{
  "d_shared_expert": 0,
  "hidden_act": "geglu",
  "moe_layers": [0, 1, 2, 3, 4, 5, 6, 7, 8, 9, 10, 11],
  "balance_loss": 0.000129,
  "norm_eps": 1e-05,
  "tie_word_embeddings": true,
  "optimizer": "adamw",
  "batch_tokens": [32768, 65536],
  "max_seq_len": 1024,
  "train_tokens": 1006000000,
  "max_steps": 21246,
  "dataset": "wikipedia_en"
}
Below are experts of layer 8 (counted from 0) of a mixture-of-experts language model. Rows are named gate (a neuron's input weights, with its number), up (a neuron's input weights, with its number) and show model dimensions 288-319. Each number is 128 + 32 x the weight over its row's rms, rounded and kept within 0 to 255. Numbers have three digits each.
Before each expert's rows: "gets" lists some tokens that make up at least twice as much of what it gets as of all text. This comes from a sample of Wikipedia text that the model never trained on. Tokens count by the router's weight.

# expert 20
gets: ".", ".\n\n", ").", ".\n", "\".", " t"
gate0:176124124100141133126125104187131138141141161106156152154129140099202143120130096143000127121122
up0:125108160162124090130111177094122113126088153162108115096044146170078143130135144110225090121051
gate1:189048121103121150182169109137130149165109101103163168125164117112144194125217108121090178088078
up1:174067139105140109187145096154187134141123123096153163168129166090143143126169106111089155064109
gate2:098137125206108108098120128095076152111090135107076155114126138153117195108170110165094123149136
up2:087188058174089118128143130156071124093075089102151101099090112120111137120144092102118201113144
gate3:155131201155171136122147065093150096160095168090166122117114128155128091129140107127097138202169
up3:127136119163132135160126135121123124134080129140124096106081096123101124132123153120216110175130
gate4:197155159100142123160144121124114137126075176089134136152094167169125116168161097089031178092120
up4:089186181102144114143124138102114164148101090134123103161097126127169144143153114129113195166150
gate5:168078103159110144163069141160164130116116103164089152151167159064137137145151109154119089159136
up5:144118163125130089089117148157128102170082133080148127126143182086114141112144111129093151165169
gate6:080108099072102129168087124127082079104156123107105149160079118102110163147125130138073216107094
up6:109120217060112172114132154152150151122141135131142098172103091132115158133141135056107151105118
gate7:119125151138161090051170119146128114144129125130109164195106085139118092129104082125067123123105
up7:122134122112150174185150114135080146157056137114116083241131128167205138147152127104181135121144
gate8:163141175158157105129144101094148123175100173099158132141121111091146103101161115107051113144103
up8:144082132121150100145163115154088109105072101100117108131122144050125084118134131079108146132117
gate9:170166138095144139085178113145155132119144120085125143145132118091148117126164119093086172177140
up9:075112086152113096109073115079134141133118094145110104105068138143111122143036137196157138114103
gate10:135098148086138123091145094213104101201147114119174100070142107058138158130125077156022164137134
up10:155125142062118146088140104174128153128107110170149140069157103113133154100109142170088147104158
gate11:172145105105155099149123117182141153133097145118133182145137116115086130136156119098069126148119
up11:146157147127143093122083127100139160100140117109093108121117102163123171099084146143164136137177
gate12:111115154097125063090104139156067112148126106082122121138171111144078134112089087131080165070137
up12:126118169161152090125110099165099111129080132123104101151166115145116163121163115142124138061165

# expert 57
gets: ",", "19", "20", "18", "),", " University"
gate0:132076093151060121127096135141123097128157146130117106107142132157108149118160079127152123117226
up0:099092130131216118129117045102140100168120139180152162150113125055134136154114148158066129104123
gate1:150099141102090129124144131111145141088083078126167223120111096171129138130110087181120092139087
up1:178091163107125145160131170128111163114084078090116217104123119158124081132088081198070142137088
gate2:149119130158126154102103138130098132152151087189161132073162137160129127158138129118124115107075
up2:120066185165112127148169074101119114157132129126133107142157129156146125122237144114067146081135
gate3:155106101147166109142124141150184185091125136087128096098128117170130148129112082140118137130159
up3:170167140127160140114174135085158069142138161137112087130177073135140138163156064114114103162147
gate4:117118124147127066068106140109105086083116108145095109088129077122151063147114158118103104132161
up4:164122085181149208136142107126167112161105119125082087136114122132108137125083105186080197132195
gate5:163139154165148040138090146174117185155104143116058111149102113144103166101100118176096137161139
up5:082111167105121116136087099099100156125122154126158221159042114078095117157150133126148111098189
gate6:112137140121123165117139116158142133091174142168164109163119132012113125125131100139091135159125
up6:150181099149114160083114087170091136202118125107132147043176114128132090122121102169116098132152
gate7:141098163114077140148096161173136125130141133140130111138112113127125130134136080157032089145129
up7:122085111158135153162162089057130098050101175185128151077121133166104149137128135094109070148073
gate8:169115086152133216141102136117116163141084139148143136191057133106147097145144103156103124147109
up8:096081167105106135130149147156146139136131113144149111112178124077143158130083155088125137126092
gate9:146134169112110153087074164188133089123128123126100097158144114177116140116127085087073160041139
up9:052186127101153087094098088138133129179092122018214160112133156112169100139190106086145151146111
gate10:088068115105072087115134065131138150146113121070173111140121092123145048155189115192083113127145
up10:093156092113143106102105123100034096096127102114109187143122122166123143146146141140143130155110
gate11:099156099129070090171098179130095148140128116095126080145143158156068154159144097145104146143161
up11:118115112108107204085144098108161133126117104124145175171122084199107101165123110114131119114100
gate12:133126126124076147133164157163147123177084145180118105157160092077086131129096085122086177155107
up12:000063119126091073206118138100107140090121125144105139136093148127121098121157164104112139151177

# expert 61
gets: " a", " his", " an", "'s", " the", " The"
gate0:101170099125120131159099122159145185124177115093115128202146085144161062164102115124132175124115
up0:089138150078086131151121178151116076109124128167153185146129053064171065114115120159123184099132
gate1:083112168096121116093153134155099145145120085095128103165085076136129174139077125132156132139114
up1:152164158126190175121141104108142113188100164172077149112084127149123198135089104148122090186100
gate2:104115217120036131134140095151177168126110110094153099136147144087145133188142137149118156150129
up2:133167076148192102122109149056126117153141135141075151100127120114102154085105124149133114115138
gate3:098104158120164138091144035091096123140071103094102121117069119129124129155140093125122113096100
up3:179146119197095129125138185079115155110183160140121154168157143122114151118180151084156137123171
gate4:086098119108024089172113135107076173130128165122137141174088111121182098151170132134109107107163
up4:193108122173084131182104110118109190083112158086111134121157137148194115135189134125123101150104
gate5:092144123151099136094182153128079110154115161170104193158120124146156146099185159059138107143045
up5:087157087160141139152108159102107127098096094167142102104138168145108124132111146137125085119124
gate6:109163049156119145224163167106109146151138101120146108146081112232081119152146154124174165139142
up6:109177106094173176078145138108180128145184125128069116099160112142146138132100127138127150069069
gate7:132091095129146165171152172084085132114152119158117107132087142133132143098120138137167108062127
up7:156134141153147191129112180103116136141166104206120132125133155106114143129120094119110129133124
gate8:102102155097152180204082177173127157180109108174122167151143130189116075149104056139110109137130
up8:117143154125136148195116173190130183125144109184130120112128121187088139116108102115224149169144
gate9:073104144171120067153138137176082132185132080117094095130050095109084129132087115110116127085200
up9:119150129151160137194154125127104130187180114102124119132064087130122148156071136112125128075183
gate10:031081175114164066083169102194149109129103124151095142122109097141167140143139123129130130112135
up10:146138089094091121142069123173179165168147157128161157131107136134171125097064146148187170112117
gate11:098144166122125124116167145133140122102138106100147119124084126175117162087112096200151157145148
up11:143122160068178154113127074080179131130161137138115163119115150146098201132155116171118112077160
gate12:093064103104074125156155117196150095081125082139112082093130082119140142135134127112070141161147
up12:136141117105125113165124095104099137044174146114149155099100125100105086110102115147110122156115

# expert 44
gets: " and", " the", " a", " of", " or", " have"
gate0:108110133110139174141114168141112139135134159185131220095091118081131144153092101073144190157069
up0:112073114161122087106118143089048095105129078094117148126169178167075149158128131088089087123146
gate1:123164128102130126073138094167078117158148179066150098130091089147156108111135097124132200113171
up1:132141138138113121132088131055149138105181140157121107165157118135144092121150093089126122129129
gate2:107112112069100133102127122179127120076080101124131169109094112159178161153131093117127168120144
up2:119096118089100117102141064183155090085136163143127128117050103137145177097110146121130117127194
gate3:143120156122146155121152110190107147109079090093087187093134108148168127153081100123169120156074
up3:096167127120118154114106123109063185157085105115112123101092139109178137143168108168125095133196
gate4:125106132166126118063147102150125139174099135094115185118108112099160103139157118117113136177094
up4:110116066164154160144113168128116170119102159149136130115074140132196103151156105154135146168160
gate5:139137115132138142163077115134091096130170174185114163199141144167119073152104134156112149090104
up5:149138101098123091165136144157094136117133189166147067172134115107165097144084181115089165113130
gate6:143131131092185128132076155125115134162099100087114088142129007124134149132146098147146154151183
up6:140139191122075122139124098134094156096128129124134173068122186106123079142085103084090081091157
gate7:110149164109131149121163138208121044132098109075084164129119078133113113122130146155118125106107
up7:095130095174113147091129199149155125100172137216150156076178174129122091124093128133138151124117
gate8:150105162097064147159162120137180122179197122165103212104103104121119160160125175138079108168178
up8:133167079168207119111112152131098150099097124050084047152120140127116135097122099080095176103143
gate9:160105183138177114123138086158191109135070174101166090110129096147072116185045116106138145132108
up9:091138120145114155138087175169143071069110090138125135156119085108123079159168092085134134167111
gate10:144156156118131160138105133111136134138102120133075128113162071152092162164107074152126133171030
up10:169134129178107051140168138127147089176139160154139174114112174106220163152157147079070101133156
gate11:094123139082109144146121146143065116131120113144154157101123119140095134071146080168144064127118
up11:113104089079134104142124121127175177119070078142141119131112107116096117108126079110133125125138
gate12:151184153144090112132149124152099097103129121045106071137108072155165135154175057110125114102139
up12:093182163089129199116130090138089127110115128117122095111101137157141106086165111121130155144153

# expert 36
gets: " the", ".", " The", "The", " United", " States"
gate0:140120156115173186116086090188169150132059193166134119140107093143140148118154117080153162166149
up0:118086153117109085131093096136142117121143125080074159135085136219140107118076099106134080083136
gate1:112151186120155136087088166169129074172087134142111181138134069150130167147112142204153142119122
up1:107110073153101153154169138075109132088111161109123121094126155137097138107163129118130137087113
gate2:130152149102124128123046133188156104114087098209128118105102071109110034144095154173154126143164
up2:105101194093163056170090111181149109162109087180119170109119148128126096164089129145093154133135
gate3:097090137164162098060094060179095114066183056148185105061083078095127117122157155146141070122099
up3:169114149180155105119111168097101150119198095083142108176137151141092116094098147063147125153141
gate4:070118147172122155129125050166168160152183080149126082074073161154100139130080104125131168112096
up4:170130075075135162105098210117109145071095155112162176158172139060181118121171130139136046136179
gate5:161105089147134122164109135170180158073090120135149182159124117146119135141102109124125132131122
up5:130180157120067137083156102066110106110178121107054102073182198108121155149137143087088110124091
gate6:112121168084161127168060145172097124122158104163044155131149139085162138132145082140132218115189
up6:173170102140203135154129137149144124155128154151145084123090068125145130167154211136133115147145
gate7:156163120119095157094054183147100186032063074152124109075157124115105085150057139150128089131123
up7:120108139155193123113158142098114083141102139168183131137197097163139111128157127102116084159070
gate8:112081134165136143114095159116111158188085124112099140103150143140169162146054138128134183123114
up8:094140137134183113156159094103122109129185119123095129091124172129138134123079163087153111117124
gate9:168120148127086115103120185211115126104119095133144085169159131127165086109163128113121157105131
up9:096127076113072146115121176099089101052133107140175186157132138095124135110114139119134105100132
gate10:132113111177126204126106105149115115072112105141147140167115075169090058163139106163155107138120
up10:153137138144168133156174160166139144151072127105141116149127091116109091154137094110104134099083
gate11:068103143094143140147169127177081110115075097083179084122142196138095131141113080136127123082120
up11:131143168117114146170111094171077103143134136165187111133131154172127106104096108145170127078163
gate12:114132157068159160176089165152104209120075147149177116157141114168147137157114142166160150129130
up12:118132141114137117128163140213188209178140153180189178174136039102168113119138119132144119159151

# expert 19
gets: " |\n", " from", " after", " during", " before", " time"
gate0:114152156106162140080036124132141139149139079150108134143166109131150093141142071137103125146147
up0:136124137122128111186117138106106162152087139094093075114106177144074185094157150181137108127135
gate1:139156127110150154124150112123164164119113086128118144121103073123123138153203078182140131189091
up1:116144162098147134110139136155107175116143117168152138103148119140109088090070130087110155163121
gate2:149104148089053152129123106153102142116070083100163197147149128149094128183133163138115130143109
up2:167095175077103146184127108077162081109103147129112147165131115111131141122145146143161091089221
gate3:107099145095093133126107140127163135156138072132168155184144112091146078171108079129108083151160
up3:097146116120125095060143090133112133142137135077137084070064056113196156170158123130103090107124
gate4:110077203088063143128162120152094129162087087148201164121119121083204106131124136137135073066117
up4:076113175146113158053125139128123160107109101168125140107098154150151150113183157111115136146149
gate5:164115131120123132150065143119121125075137103114164207062121090129105160108093118104117087107119
up5:098128150147112155101153111148126128165157118123098061179149089144150098162130169140114173099141
gate6:167092164183127165106111100134057066159141061167158214086165078102098132153137039159124086121150
up6:133124098186137162113159104224189124157104111173167119104074073163167164136144148126133160168133
gate7:146146126133129137185104134125082142133158119112094177171147142101118100138122096122149130092140
up7:110084093128072154162161100155143177141185120134130134090111109090152063122189148214155137099155
gate8:100114136103119083146082122149100143135131126092134120170132080167072106214074108108101110159104
up8:131041129132160116077121142110100125071103135119139112139117118151136189145163128135152108116124
gate9:103123151116179161105082153216167109154163036150117153127103066115140105133080087120119142150184
up9:089066147109151107137149111157126119095117104114087131101111148092080162099162152100142156161119
gate10:097101132143141092151086118147092113100067102092115171169119103091102125104072112155120079181099
up10:099109111131109083134064111116142146123166142068158091124143194193141168128149204121113163071113
gate11:098191121111110067144098111196127112104186134128151141120094102100136119122093122112123129100168
up11:085132137076104107183101136118093134068161118160092135107094190155178081168065101110102168072155
gate12:172059065150187172107189167099119146143159125153108146120090106129094120134092078123127105143087
up12:121176199077094115091142119116121142067080131126145096098144121114117117113147164071125156091150